Weights of a small mixture-of-experts language model, trained from scratch on English Wikipedia.
Size: 18 layers, width 192.
Experts: 48 experts in each of 16 layers, 1 pick a token, a softmax router, a shared expert of 256 neurons.
Training: a variant of SOAP for the experts, 461M tokens, 3517 steps.
Below are experts of layer 7 (counted from 0) of a mixture-of-experts language model. Rows are named up (a neuron's input weights, with its number) and show model dimensions 0-191. Each number is 500 + 25 x the weight over its row's rms, rounded and kept within 0 to 999. Numbers have three digits each.
Before each expert's rows: "gets" lists some tokens that make up at least twice as much of what it gets as of all text. This comes from a sample of Wikipedia text that the model never trained on. Tokens count by the router's weight.

# expert 40
gets: " to", " 2", " 19", " |", "o", " so"
up0:487502495522541497476510481509531490492507561522430475516544514497473488533492499465482501491535503458498530514491542492487491485511464503471498462491504503528500525503484436506508495476521477506533478479500495463451530523510443502490484498560466518540479489570505505500520469501504472497517497505522519509517476496484512497469531498522503508509460487538511508511487515490541483503537522528483458489468509463515473498517496491455518475483499513551493439540562498483472523504498516467503479475493479475522472527492502490497538540471520540501492507533492472453509528527537521520
up1:495494497492570513472500504488551522465500482496498466492492501497520485518503496483488518481520519509520484551499464476492431489555534500496517495486496513510508447495503486516492515502499474536484484508530506504503498514447496521517514503539496538538457465482491500521496511512480505509543564481487506510484518491454523478494495519472497491510498495476496525520523560490481490492519527481547527503513492464521501505532493530483526477535477511544502533536531485492482497583478469502469443492483476445508483496502503486510535517516502516424481446503518487497482497439504485529
up2:520504517472505533477474468493508491515524480516487493507515519491522503503473495562501535494557540504519503499502513515500535477474537485495494530519506524504482501462471522471555477453478496512517471503496510447469444528513497491527517504505529520569491533545508483490510527502493497513478482489484526489474508493493485496465452505504532509483517538503539501493476500520499535526508526473545466501504510486524555510529506521519538484532533507450531549503483515479516524546470514557482477568516523534528473523546499497507515471521480473481484466546499505488494474523478528508
up3:502511510499523464521506458494519494470517521467506478493513461467501463516499471504546493498490507472479529508500482518497467453471518482530497503510510538481535584496491552504527492472484559471480522520543450536503505498494531470520536452506522485536504512544505504502484515487478490499489528469532491446509496489501516487483495508524506536485507497518522521503538505548462501527509518461481515504485464475548482469508520523522533501529464515542480473523523517502494515463488493478435462511525546478517506522490479498505525458509532487464512505472492463514468518472481533532
up4:505538526489517525512516497479479474471516446465509538484501473502487489543500519452526502542477525438487501460484464496476494550477476465469493493552507519492524500504488492517498468490508484450487529478514536475471503536503499471515503503486490515479499456496490485497497486522478513466496496505567517504543504464467504501512507447510487531501548506491546529484516473506491488533531481525451513483485482496466530479509482489506492492480502494486465454552523498532501487533474496501526466500509529467471506563489488500494460510521527503518528547425503494476524460481492512496
up5:551511522463489489492488461509525507488535487509511514513492459502507511450485500542504503494501533475527526531494464490488481476514468467533529517501511532542491491511491516447501461461544479494500471454443487482482523502495508523566499557501473546507470499509534479505499467528462477515504492469504493464523497505493520486488534513468450499508478511524507505512474498540453506509488486492468535526475513508513518495526525508465477490488489512474473491547542473469483501514518484481522503485501543497469435465543537496525527524495518449489518482479527503533522475520546470504
up6:488520471486481503446505518489514495503510487556472496496509517490537477442505502510435497480515482536528516480498494502492515476484494492492515559480554488494532520532500520504552488538493506548525503511501499511498478510532480526479534516488498506526494440521459497509487504532491484525509436465491489497492497474530520485518500450504502521493492519469479508460470481511505466432519543523481538479474547510466502475522486512488495527497479507488476504479506505495495483534531494492524472513531493464561527519492457484512526423482535467493537520516514487479496541517536492505
up7:473548503475528518538483516513525493483510540550482516486513521477477498499498510494470511423506499477517506527466504501482494487517464455464507529497523472514478523482473518486478464505492463505474513514446524458456521499517471502520516514512479560507503444514497481492486492514473509503470469529516534491491549528489529494537474473551500518494530516508528522453498511515534495511504540511511513498488504475550470504525502523532494481513544500486453516553457489501497546523496522513461470476544534478503451483514456485493514483515512515492491485481540482511471526513456484504
up8:545460477505471485483513456482516498520521516493542500537483492486468503481478506522475500516505494520515531504515471471496542510487543498509520512506498502509556509513495489504536508497470499489500467505551533488497454512469429484514513521546523507533501459505510528490473524547494512446526511509459498485515482483507492478543524496492517515478520514508509519541534518518476495482466498500487474505480490409510443480514507495490477544471485491532468454474510489470478520516528541515464464493513478524516461554535510511507452508501510479474505492469496509547476503544467492510
up9:461503505508512486465516521509503482483494519558487508486498485481486541485478548445525516478473523471509484512482525528491499457519528462494497483505507526528485530472495557484497494527521493551499534511505521465487544481516504524507531503512488519505469517500514492553501482557503498481506575471551508522519504513451506496446494483507498468489542515523498493526511502513490483502477482454507524508544497512511543483520502529506434528520487505509474513503518513501542492524476467502532465450510503537501483497507575486522494477500524460453476517515467517502537507505488529470
up10:472528504528505479516504482537465531492501492520489522481516498501496453504509515498503530496502510497493553474483521506490438497490486465517483478515508496521464526468523537482495474533496457507471476429481511495499517536482489486498544473481519518517526503470473482524505539529492538495489493466499524530487518490485535493526507477493488474511512494549517518481501495507508474434482513464519506495480499505478490493503496517539531495538534516513513522449515467520485485501465548493552470529503535453525492497529573461493457535488486479482475489510497486523498567506508545434
up11:532531510483523513501489505498478516497499539497486525526525495483522490475512538466485523511538536523576502530506527519489509450523517506499480472543465513495460430471484490499497484489469469530477500492494512546484497502483488510517512538513493530481501482534523470518491512542477451469520546486529531484532474471468500475493554479505512506460507513581514534537508537466570536466521505510509486526487509479462487506502503521497522508492517521475490470459493479531482514458484486523495500501516481482492499499542522458506488553506489501479509511507464493535498526463492482495
up12:497492537488451495453476497488473494470540495536471507518477510507492476554482528514494518496496538492532509522528525482508483519466515521528494511526505497509506527512485505517439507499485480442491492460527515550481524487559490525520470524525497530518478539544516482488504479506478508510541497506516527502453523496476521510505492530528483536484474507468476500505507521455485531552558532527501499476513500512476467508503491528492513482482529493479457449530500504487482515469472497500468433473538511510466451507498543491497548507514497506485451502548452492527510500501471510480
up13:501533535493539494482449489501490490508491504524520525516510476495504446523521509522483498541511489510494499521471540489498504514490578481478491499480517513508558474478512480487442496467501490490486507488504457499498482504517509533564524441502477554536491477469488487525501519504480519492532524509518501493529524481543497480483517519520482490497526533464516492482499446502513498511507460502466529459477454485493504500529503480472487514508509515468483476542540466454492501503474482477487522496514531496485505412482494488480467440485496527511485430488475492480522537506512479482
up14:529531461519527468481466504467478501474512516504473517526524506515479525497496507473521535498472511488520483516478520505504498518508527497469478462529480504480466512503496448501487483483452470481507507521482503501514553536481460486494513479481521476468483485526489493560476523508486529516499494475534518515524490477508521500475496505487527495521527506543508523554524457501537435505501478475489569559476487454531446513469525484523497462539544504518491457516535504488493507444520519462490478538509492481488504511465477473477515545501533493520505478535484479477490526545492523493
up15:529525476498515485522488515455496504527524526512490515496488469479446440494512502512481541479539521530528508512524530556501564456494475493480468515487484518503508507469489518475457497462458526515504504552451488523507464497528491471500502511502509514461526527509469492489456508506489510492521485506504512537502507501488516504457469526483518502480507504526508481512476503507508536506473526497500481501498544474496497505478516541500505522519558518498498554499546490460498497564479533452504470491507523525508472589510472486521518517497495509459500523503505492464476512557483541481
up16:514545506486506499529536555475469473501507512496541546520486501485483545495493535482541531479507525492504507509480530531490515496522478494545438517488487534480491492487491519491467510475517469515520473481487516480494512531430500495508506505472508510450477529573499520491465480487503507491489466468505499491529511439512516508476515562508512503486483512497505505498536494509486515567495490504496505492447525491462506485505558501534466481484497497512459508537490495496477529512481535509462505489541480505503471510560515523476518535510507486472503464490463523457502489491483470559
up17:505515481483503485518456499469503507517530484551504521497434489497507525534500536488520511477547489512498496547474489514491488496537590518509444522506486520501530518518493527494503493502555494509499490492530514528537517531518488524528518485442519542495474442502501542515482511475532523498481504482527510485539511476461518476474546495506494515481505499516529469461518517487484470508494437555488513508501483505514498510533488492548527522529474499480482501530502482507482493513501506467444540524502473521473464509513534492507490508506533503463508464497538495498524504476473561530
up18:526501480468497476503492503487504490477511500526449475508506470466484448497533475493511525477516478521558509490501498490485501464538491503493464467524496522517469511479497510478524497568500492512473549531537504502466485511482533517517517517513485478507459467508525495477463512511507481491504482475528520462526511475503503510502463511530416495503492516543493530499532533519480501501505503437479485503528519510503446483486531532466466444496538522491465527466497477493501472469487480502478533498504499472505455573510473501508476498515522495461517539511461512564514506492488471478
up19:464496500503508513529513504486529481467522488570454506484545477489550500572492559522514496513540519500516485502503443489514506514531508488482524458529506513549520500501492475470488514536500493517479512481529528480527539512518507534476477510492508516514469481527508472506495502501468498520494554506490505447540491481524493513497538513464496544495509509462492509519529562490483527521453515493522500535468518487508478496508501471479500507489515469495490510514540539453502537471478464477453460506530487499496470483514533489502517461521511488495474521503452482484526544505496465551
up20:531501486494530508506507503489515537450506533486478522510519489475502474505464513533543485443512510504494505500460462498490480512453515509501493470497491528519534530491465523468502503449495497486470455495537509496495530497510503468516524443511510507518531500447502467506471523492459537469513537490492508469517539509502485508454496528501505534493514501508523523505517502492498510566514465463476560515526565494516512481493532475534502511500466542473477477478485472500494537483541517517524473475504516481515514523514543482502526498537539477485495490548498491461526500520445564496
up21:563510505453516491458496473497510489468520518514481509503547484519532504524484524526481522443541456508550486513492509459487489517465531490507483477476458518524538502505505470471484501450531542483457473481478516543486478483501487500533516542489492490510508498480485513535458498502464492490497530506507537527533530500491524507550539454525499529513499469490525517488511446491516499508455464484466499465456518487493510485510513500432521485520505481494485503525489497491480512533456501551525482474482543519488482532541480464538500553537493500483508478488486489498492513484508513518
up22:550499532467490493464465484513510501477527496532512518477556483491500484467522499495528525492466496487470522512491491527497516503414437485486468523502536531509494485485481482447507497492510527501481504484479496504491516501509486513490510523561532495481510449522470468511510500487473497488483442487522517498519509501500524468475455528515479523493546530539516530468514463510505513549497479496486485465480497488516536504520542526510505457476478469472491516529537478503507543483484532520502498546515535519529484502482477467495528532501541486460477551480471487486480502545501544533
up23:550511483466483493480491528514494516480505506463489558484471502498487490530511481480516498464450535486506487483543472490506527540509478470457519511513500502504478463470483555506493502515504464513509504510491498527439498475495443455482468519495511504539524476538528478471502517461444478495534510486501517524493544512467499496455498508485521508526492527503488547501509532507529548450505537461555520473503515493499488478529512486489478527517532500493484482569486533535516510476495518519478484548495542496487528478495478507537476510504511448491502497502471474470545521527494507495
up24:472499521471510512450429506509488512499493489497518519511550499514462504488501532516490492466487569526509493545490489529489554508448462487498452497508515523527526499508487489497512469521504497506493503474464493511477483504494460496499520503510506491463471480533529483502470469513479536493484540538527523531483543453504517531476464546487456500494510551523488482522511457500525467529478524479520579496471509481467479480496512509501493511517517527529511487518493526451501530447480498467502512503493494482485490499496527516515495481484506480480486497442496491478516467455499544557
up25:501507494541501479524504485506480496482480533555541522486504512478517457507481535524472526512487512494509462548477516466501499499539528445526475528518492519522474455491461531481492504520504483479494478508500462513502501494532491522483507479491470522549519470485481482476475507525465470524510545507492506535498509468454499501447534492497417509468508508528514496506488506487462460519522506521530502479480530492518501463500531511505493487552475496521494472546495473544517521520563427487523469546508509495503525500524493490530525501526514499468513446497523481484525533484484498482
up26:480508534491499493507466502510506463471509501492540489506533453488486495484479475493508543506455448484524513504493515489488508517479532462508533472490483493492505471499502548511518468465486514448511472469504496537507535534522511457470519472495468516546526482526478466518486496469504507507521505482466504457532519481491498468466520522572452502478507494522507506560537512470489447479504455439493540517506520474490532495510494492464532502482492475482516478474501491481486542545491489480457537503520510461514484488497504504531482518548529468485481453518487527503479498532471467515
up27:510530488480489487509508545492513498494513497498507489507508473476505456470494494519456510521516502501484486532524552491485532522516472464505504503501550509511488434477490465466540470498474444527490461531503521503448473497508460464528528489519532519515542440512473478495505509567444499495519520483490481521521534463510524477479478514522475524488508518541499501478504504506489485518492487467541538527485527509481501499523509503485498456494514493457458534522493511486498535546509442478474513510515536502507523523492515507519505573551503462460523501495490481481509516527491476478
up28:529504504479499502467512465474518476479522488512502505526523520504499507480530518492501522483522503477543503475482476427485514484508486481515500482508541507524486483476490478465464483473486474521481504486546515482433526512500499533508530535502512497479483485505449478496468529480503509532494509508495505460527512517496530457479495464442460524493531512512541532429481508504428476503468463513488460482472516482522510481520510518535513425506521512550515497497526482506513521500477528454523466502504471446508504513523503485493489454503527502486504561497553485536490486498489501504
up29:490497511464515471502474494486498479492483485519539548524516489483476504518479467490548506515553514513538514487464548501487502500487535464519448482502441501514531462507488565488460499523532507449496463499546469503494491530523472496492514491504466539518519468444461498450515494550461475516523494518503513460505505489494498490496503481490486486492512503492475499500515523536452467534517458537439534489474482455531530505462494481503512488464510500494486465487501483504492510494507522538465519537520493500485456520490556517528515472517527485475518476482479509505513484482481515464
up30:466525493523507531487497456512525464499502491522461496503484511445490461490516503458499501482528449513475534509503493482477478498494433501516504509512497510512439496523498514494467489482456501480476511460517500468461536538504481528513460512524509534514463488499457499521498547501511479521435540469516521494506477513482542519529500509476499531509517499502499528492494490552474497501507470501497512515546469475511429501537517492522503448530512537485499474458475508473474514484475537509515482534483447491523489527530464492512557494493522521476467528520489504535502513474484522533
up31:529535532486519522527521470532504499480514512477525513539452491458464469502486502482451509466493505491508501515515517551479483503553567496507555520520503513517465477525487474496473489510535516521490470485509480497495492534496482508526519514480488520492527479506486499478473500463479516502530522468513500534526516463527498488481457498573458495486556526526505501545521451531474470487505514551494488476488504483451468478540503502526487483496477509504506530500505474469484517522484518519472525518526504528501484491525428469520534477522509497474472474499507509498531531454475464528
up32:489476533481505488543514499511512496502511537536481518473564483502509474493465551484445499492497483475512540527481448465504486462561520460499514509536530523519528491519482527489582497519534498473528463468461535506499485516519513513530482536508468532504508477426501487500500508535473510520474456479485492496505508473506515508483520495500465531487506506486500504475483521506521476520499525516517498481477518498559471456488507492485555483505525494500481477479514474529488531498532495481499481529514532484540508472498467477516481440524524519495531474472481469492522527530513497518
up33:492519513518512520496525514522486497468500504552457528501499489453503442489472527479524519516483498532551519533478481484491484504449443479481481470509494517532504516509487517455472488478487535474440481477509565531512500518487502474536518501514517504470456458448473489460476527528485434546511517486508504517530515498494500507518489495490494531490475515517506543530515493505505494510558498488515512545534554476503474485515504525453515504539514514497465502475523474538468499504478480512477510519538527536518464509483479487522535518524538529506488509477481504541516512482493505502
up34:519492515486530519483471511468479489495497556437483520485517467473503455478512499477515501458561470521493509567499460573508495473487492504536505534529501518531558548482490514477524512496452493486470491520548496475516497506513507470548482503511483491481514458504530465497512529545491469502533538464527515498519452498508520527501541511509493516501570471510521522481495503492490502478530517499492528432491533501513485490474509490516501506511534526486506485471517480490498484518520512506498497474495516509512490547525495462507510521518540495509491453501485497494539520464467503463
up35:493506506492497512487493494513503508485498516567451496483494482474532503499499492482521509519504497499482524525463473504507498520433473516492514476502485496542428528477479499483507483440462512514519484506505480421482537502483510487509507530532509508502496511504483489541469504508479530549515521469523535529489535502474521502542490500475521488507532505514490508523454491481486483523487468507527531482467549495494431492513490496539497483482560560494514515487518483529493531521473489467481432512526528538561471497497469456499510493518507497481480493506485498509545512450511497498
up36:459492512501504487487520495489469471467506525509531481491518507493492524469494559499519494526527490471522493488509545549505546527486471522488545524495499491531514570475502499527504481493482493478469491499468544504481458508529501510456476508488502486537495492535509534545492509571488487516501490492497516522478490499570519475563451506450489504478503485504501518485515569447484499503515480490478508500465552487489552495516518559490528494462512524505510515479469527475498541513514477446481465510520494545494456494486496518489501502489541496516495489488504498513489475512488512532
up37:492500522507492504485496495491482506502545531482505492513556499495479478512471503494520511586513494493554529516496505476472475504519463519482492506547537497529464471541476476522501505456491480503470475476492488500513533500476499511542505536537514487518541526549505465509493503500479465530512489479512499468439525510468525513531533533474546517458551515496507518513519509494520511497540494451501495513508533508446500490464515514457478489505504513508473495507507489549484515475501496495540473488534508450500483508537577474509489485495510480478504491513513500540528465457485544527
up38:499467534472529544491506507482503481493496505458465548468467496474490528531506489505489520534531533476531501516468483495502499472517446534448471506515472505498501493490466493503524519456462490495500480531551496521516488471520505469503522489503518520482524484525504508549500504526484481544514516468552510486518495514524499476480492512553511533471546515509507517519521527472469473534509494521469495510510501477507492500538508496463521530483528508520535527513520473481495505514505486452522465554489478494504499503500524459540521402526506509479437496521483515516516526467496508556
up39:537486524474501517499472561486468476472514484451521539528512483485481481550481565474518540501457505465488524477509509510519479491466550471505495477526449504498511520487485482506536494498526487493507517523534508510511453507509487519554520549490502527454466484476452488548487520539468471517509522490515508511471522465505508533518480513543509524492530524503504512488526487466503489531480499489484483568503526525513522518519500523504508517537464539443490533481493477520493506526474457469524516515513492496529497482519517481509502526521508470489498491511461473537530534489466472470
up40:526520513479513487492494493482472485470517475502518495515538508460432469536476511482494496508505530472508498524488502523479532492511495494507455493502487505492471472475513487502543458512485458472475484483443564543487548521529500440477510431523513484514505486496497498511494511525488487499519534505503495477569492475503506484503481460517467537502514495492510505459517503458543499480518471441479464520506532476487463490555522517493473495511476508519511501464502469510487526476475536496477511505509504464497482515512543479513551497498527475469448566513489488485525496530476523500
up41:504513516478509496493519523503472478506503523538470497492504497501496480526476492509493496527490517489530498536474609506505480496516529501512460484504505508489539466510488511451534475467492538394508481506541497532480553526521449475520506460512523541510489474532467509498508503543487531505490487496534510504526472528476471492502505540570525507469526510513514507484489470523530463540456536440475506503481485484474522483483535494502511477484512525494489539490472504531496512513496508492479509470516503544512479517539499502506497514525527511488491515530482501504513531539485510491
up42:473531497481508498502506475483515497489481476562487502513429508498470492493494525466491502490500445520524475498497512526497496491517542510495471518500512499520466492497489544487499490461465475472521514462434474524507514490493492497469508470496513496498507490544468505448487526513488509531499544502520506436489520493465520518493446464513492483501519501537504527429525555516486460535530524493503488447446503486485512502561488497470547465512490495464505540514527504473468510516456475503544490499525498504511502514492524478495532505507495494451479486523494528479545492489505515456
up43:548512482457506494486476501478486498490488515516522485536534491482481519483506483481514514495483533464551506479495532490485516526536551522479503474484487519486505498435487444490491463489465456495483509542515515539499493528490521479513527482496567481485460478501476501527519509507490498514489514487482542484484535482484504467487499546471466522488527524450549517459533543525488486485489471506502530458479499524521500487528526505482559511528523525509482528553499487505482524492503479468501522519483457495444543507474460489493507488548492477476502495507527483433493509481526523520
up44:516488499456504534478500478499500487483534531494462547539513501500491474498492565510470507500543479486496528496467576488502529477470468487478523502503484527498532523495460533525470490462484467510469495473453525499503464518513471495500497488503496492550476453550548488523475529495467452521527499485472512480488516462459518519494458483517533492462529506517514521485505526517486485494467504514496426519478506478452484479492548497506493505524511513512456475499529469518495500484495462504463470518510514488505544533518528477500478476504540497485547515483525506474505484464467493513
up45:541476531483478532508484463505540506484516558474507507508546471487466465526478473511485532494510464506563480495478525498503492509476513513495517529493530503531515511477469489468505490523452545526471511470461438505468479531501515515540521473507539503525518508520477479554461515471471534522518516490509516484520525498462504489498486528536497505496475534485493471511504489547475486542474500520501543438479491492499510495495523508545534499495504478484528479481510483519487516478552529475510465526489461502493512501508502483534519513503506465521463512544495491447511558531473508470
up46:489550504499537493537522495443499471494490498530553526495496485468536507479500483490475505500497526543499512494528479522509529470464521530503546466489490515511465442473504449454445487502499476454491504523482513511505481507516481512549517492500545493497459489511467526560515518500494479460501475499494483497513490495505502473461506524573452483477470520527519491530489466510473472501440507521495493511481503519482515512515526513447542511463529501476468467474482485499497482507528452504489472514523524440462457512493503489493514468504511477463498522492516505514468514498502523509
up47:522472537474501451534510468506529506472499523464505477501452482490491476517478518497478513503505480502509481558488543547490494478536509490520513539492519508487558529484482538499500480527544504471517518510529539521501459550486541517497497471504497512547478493543502495509472519511490500488491506512483523463519493481508515494470443541516451516512472501501521513514502514512481482475481485474481509511478449471543551478527478478522519480493537513528506455522512491450477548530467487505465485529522497466481493487532461510515545512493516527465486494540514496471456509551512471511
up48:498539509488486504466459546479504484501533524528531524496488463462500506541485545525511482475487502500548525476503499501491515481508558519442530522536481515498501481514490521483463488549512522494503479471473478474542543531473504476530500483501509495480449507500505478520467532515495476536511502489498511480488507487496506480454533503543506521478525510508512508536489443528533491540516498568467551449476514503514462497495528534532479491492475525517485491471505499518495523495519516482514493502498534498575495505512515504516492483495504458477480510528489500518496575459472461504
up49:528538500479485518480457493487507480506491589545515546524484466486459507494467512448496509470466480477511526496499486487481516507487533502501495473532475501498513536499508500490524473528493494521500489462498440553518495532451475466530498489490510435480552475474473464513506482536490532507507437488482510518509501492514514523538519493459521515475508503520507544541525499468554519511496537440474523467491482514445494500484522510473527504501518503487499492519529512512480544488501522487524488523531488517470483522492545486509512532510521470495507488489459521464533508502502498502
up50:490551510504493541519415514514519524491510462477536491497536497487504472495490551493475464477520447485502519482471449549482505482472537498483548496482490482461509523497536507499482442471526484461562483501533500534542533507506513446480462492493489477494501509473497483472500518485500473500448482477505508470480551479496523510502495520459512516499499511499520539485513502548504494509543520506503526516464496490485518519532497479487480511539505484495508524502461504483505529503501473435525483508520508490507487532499425501512492490490491476520471462453515524485514495514480490515
up51:559512497486510524500426473532492468482538492523472500517509504524492513485518476466487487486476444507510507494476522451483489520536523511490506511525497501531497489486531455471553505472480490487497524488534524481490508537472492490502477457513488512521470502520476493520520522525471569517503493515531498449478533486508505497470542488562499484523496530492517509539516471447537493450516521429520484487506481459452465523486491540484491489519489512508502483507498504460477509467508543451543503486509534461516508541504502490486478480503482494501506498497551513537508491508499475516
up52:465496502472504543478485549498520471477499537550489504505522487482467443484493512500498516540490523526542515517505528505501486520489447516473469500503554499511466529494481491482503471482472526535481487467471546522502500515530471466513521512537528500507446451474464475506496545509447492474500511467486522535503492523505501513493550478472492514518505516485516496516546502536480493541479483452512473482492496493546468470474475504494458505503527520521485510514487477469484516472482528463510464493515535466474472494493495479516519480545539506506492430477488478494527523475456476515
up53:527516495495512522511513494511535521520513525528525493506498484536472492463519495478515514481511521460532493544535495501467527476531547516517487530506520486491516525475515510505522494548480482497517509505516508531474451513481451511514525481464485480519532453509487507530488500456511552504510524496499488475502515514462502467453452477492547544494467531466512489506549528465503513460492492414501485480498460494492502509527479489422501498467498538492473483475548489486486525456499518506496532535457467477533517522513453496509512472499530512492491480527513515471499504500528480467
up54:467546529535523525513462493496473477489504481521517536492537513473487524537511479484517517449499521493474536460495505547496503459521529493508498536495529522500515511461499516470465464487498510479486493506497529499467562531496449442469522487490511530505499512510487485472495532515473490532512494466494520484517542467471506485463505540516488517487522496490488534530521489590483477469523456505511550545520503490539507470488473513496520488538477503517557545497513483490502508544491502522508508492509488452487544497503516470497519513504506487508469460563492500513502523492495489530
up55:485544515524473480510462474501473500484490500561497475536527517479521475516501553458491512487517517491528524488466546521514463515509523517489534493519545483515545481485471514499454481455508482518496522463493502484490504495471484501460476460503557514473545484488490463499492499501480515520517496489488519469480508506516498464507529492541553500486485512434484524537471477475527461526517504478486499480509495480494457520479493508461554523486462528543468497511503483534496461528469492455527505429511472506537478487533526512504473504496512463505498492500491500473504492499519443494
up56:509479551500523528495457457461512491500482500488495499474450469505504487486474512546497502482501504493527497489467465527530445494500525525481530520484435512531491480470462498485475513531523485470481519505518522438456523500505468470504537466510491484482459466503483498544490558530462473508489553467488489493515506524513523476497489483550458532475524510486501511493513498500486502474462456514485543464524477516496480486513519502464505483507466506532485524465513499534491537506526490484503440507508492478567521498518521467523505529509495455484469521467501492481503516496517527469
up57:499487501495523543508512475475477493510515502511520510500459472521524517490498464508519515496484536512490499497524462535502533462481476496505483509495545528496510538493510426470548490559504480475486487525464550458464496494544536515488500517544480487451477490534495511489518479540492445524530531491495496487541513483502508480419524493504464509478499515525522493528523541471505505449500524540501518490517501495544488503520516527550475492505545494483509503525540493480481505534495532504537500473516521498445490539507471498493515538502517503489475494456507471517524512479508545518
up58:463501527506502556470476511495515487476532488481479497523514481502510488539486485530517494471524502474544498532464517445477456483460454471495474529524527509505475519511491489491480507462506467481504469484423518490520556472500516513514482495532500464540537516511501472493475481531493476508505510497484517450507511493502492514553539507480556549476497507497484493489501512580504502510542543510487487496477512520526480476480532501473520482516564491470511493519496498487477515530485497553490489500521524524533518522520523462539545483490504490486480548517453480500480486508508489492
up59:526516506500504497543465462513498500477491508501478528486508486477479527503481532514512520517473509495562506481489517443502482496441477478455445493489513510519498543489483512497535520505446529514481476484530488485460503527496511513479526517533523499497456471514489509589518502488482512448517534475510493466518519505501534469463485500500456533500499511500518502519509504533522477479469468481519517533474472509521512501527527518512484496474511517536557514477514524508484551520507486484489487554510487446496510489480465479504487464542521522491468489544513450495518483539509554511
up60:506521495495493477492491509500506505487523506532464490488530507513532537498499473514458494447449457507516471488472517486457466511567521465472533508497519476505468501520502503495483436520475518523518538467415507496502483538510480531518478544508478494522513471506490473450522485490498536488514518475532504495504518497486484514548465524538468493516483521501507475501518470496516515472501513494492503487472476487491489512550496518497492494493507525475505491503542522478506531509491493501547518566516523496504467459462445490532518517518488476503476488520451472481486543561544522491
up61:462522491519469485520566526540493496478495501502483518501513472458470479516469505494463498467484474508525507500490530567492460462533481499524513515535505497496518427525483518505531474565524492484498523519524437557471517519509525443491467444504490510514491541531498473449475461523484534521535500522531513498525528496446520473513541508495510514503509491542512476504471512499465521529484506489497475513515519486467487492498492523518516514521521518506499490518526507516484503506522541509476511491502451492465521492502536500534517520508464520521490500531460508451507476483488516513
up62:543508510483489518462525500481505495488518476523513523524514491498452464528467513514476510534499560481486491490476501479477502490499466469507550457526504520502470495520494511503493474528499516508523490507501488518528485510485483492546473493518468513524537506444531491441483517481510517528471483512477517473512503526484525472485515559507450488493506495503525505559480560489514516469513480490472464529463485490518449452509524506494472467494581479459469496489492497521484513503535525486481535493492547518526457533480462487517541531519489481467484446476497478519507493499515520523
up63:529502467533524505482484506500465480497530502532483513497469501508522465449465476504474523514489545499525522500539567516497440487511503535501496457513493525543511487499490452500515501521506478520464465506484497496476507516500484435502519502524479535561489473513494495501480506512501471512500533493502506527514483479464527489466497455526463529514513523562506513536521504465469493516454509515457495505466493468497486506475490530492469500497497506555485474531501476519496514516521504451489477524489478493496542505500537498500489576520502470473492497505522497515511470531490583470
up64:510493505473504470456482519471519486458499480520486504520523528472479527517481514477498518492523478488511494526510564570471491442462453515477529497480485502514509496461483502498534495483482525539488489493547511474467496514560510506528547499500454487457476500513502490461483501487508520512472496502509515486497548504460516515512494499511499518483536520502488503547499475490477503520505502425526488483466506506455469491491533506473497479501501499499502502506509487512498497502465514538488464552519516482511546490488495499519511435514542474493503534513478491507510568436511565492
up65:505482509504502499533502485496475499476528473492512518526480497482546513521480536510536507502523519495473452531496526543487501448494527452514505504510505487515489491493488527501584480522485483460506458504523546495479502513531482470542496530565471527516523506492497516478526491470510473509516460532524521443475507488520464496466499487569464523480531491548510486487517532520499476508543501464473466460488510499488507475485500481525566448525554515505473472535469492522503492523486531509523508498492510504508503512506557476518490516483508512514484452475518464491513515525487492493
up66:464503524506495469439486495499514484476485495553471493525527498509498466513488510468522486478507551483505517495520494536463525502452491507447576490507479502505539463462472533513515477533485496480493480494481545523464502499515504530471489481502529486518483512486479517524513493527498559519502539499506532480522533510503518457528535516490491498472543504463504504540542495501542459534525496488494517527476531483485481478483492525452469486488499511514535455434486489525478530535497483494523495538523521486540450536504457505516491508519538505510453515495485476493502501529488508480
up67:503514546488455487464495492533426486511513477547544528543514480518504519558497504508523506517511509466533504490503517498497529510489533470543510531508493499501482516472505511491457485471533491495515532512456478521536528489466496512492512429448506496521540507512508495476479498507520477490493502455493531486527512500530514501506497472503540506466492515505491505484478516498505464475505497491493475511490515490469486468488516468522541498497510461496435550452494474495492490481510506520455554529522538530523542523547551497526487500464501467484522502536502548532502479539515490484
up68:509479518482514457502540510497524498477524505473493510487490491493562520539513553466517515458514545489532508492530471516456510468511516472463463418495475506528470461543464511507499488481465473498493514469491524483535456531501494465542479487495507482473472506484525487465448521496520507467486494452529529487487483509479460492444509540471502495479470521484515520482511500541507500472527536505485491479529498482478541473517533488474478475499500527500475512533510489533494501465475521519526550528515512507514497515466492499486472536494530512480484450487474466493501515509523471465
up69:461526521496502522487480477497523494505514480528497504526476487477444437488491446462489499489515449498459509525490527498499508513511506474514472513486499494531504478474468508469485478468470499485489521479499514499513467503488533475522517480473551460541513495519474476475496516520459468527502527479528491483543490506491516513497463514516469508497499525478486494492495450511506477513515491568493516447502509486527521495513494476549522452526470535514514487550522481535488514450512543498508490554498487551462452519507494476529518522529533477495480512498551462532527501521502556485
up70:470466534474512464459531506440503481509521445511496486540495479478492539552474518483507503524547529513493489492466510506497538484450515502491513565520463505514530523469469513498455537504467473476494477530494495510523482486495497502507514512510464530487466495505446492531470543527495480543502518477507516487480522466529530488518460470450500497476513497503509522461505553489531479470518518506539500480526481498541463494508513501561475478503498511501459471543509480527489517559474495494516446458498489499533465512482523474514505484490511505504489514496504508533523528506499506515
up71:535535511501545498478506456495527495490511499528523489500527466477471472532478517480461523500552498518505518518490505516464561467525521512522479536511574503495542505456516501465561495464522483485476502465493510504502490522535479475521530482487548501493542490506482488492489493517501500535535484493526497480470518503484520489491524545489519496464447495487517518510537470529547483535516497523476500473506519451487530462488533517477483520494478506479496488499532496527477523548525527514463507497551483497491471494509492496520517511541534471477513563511454504502528497522493543529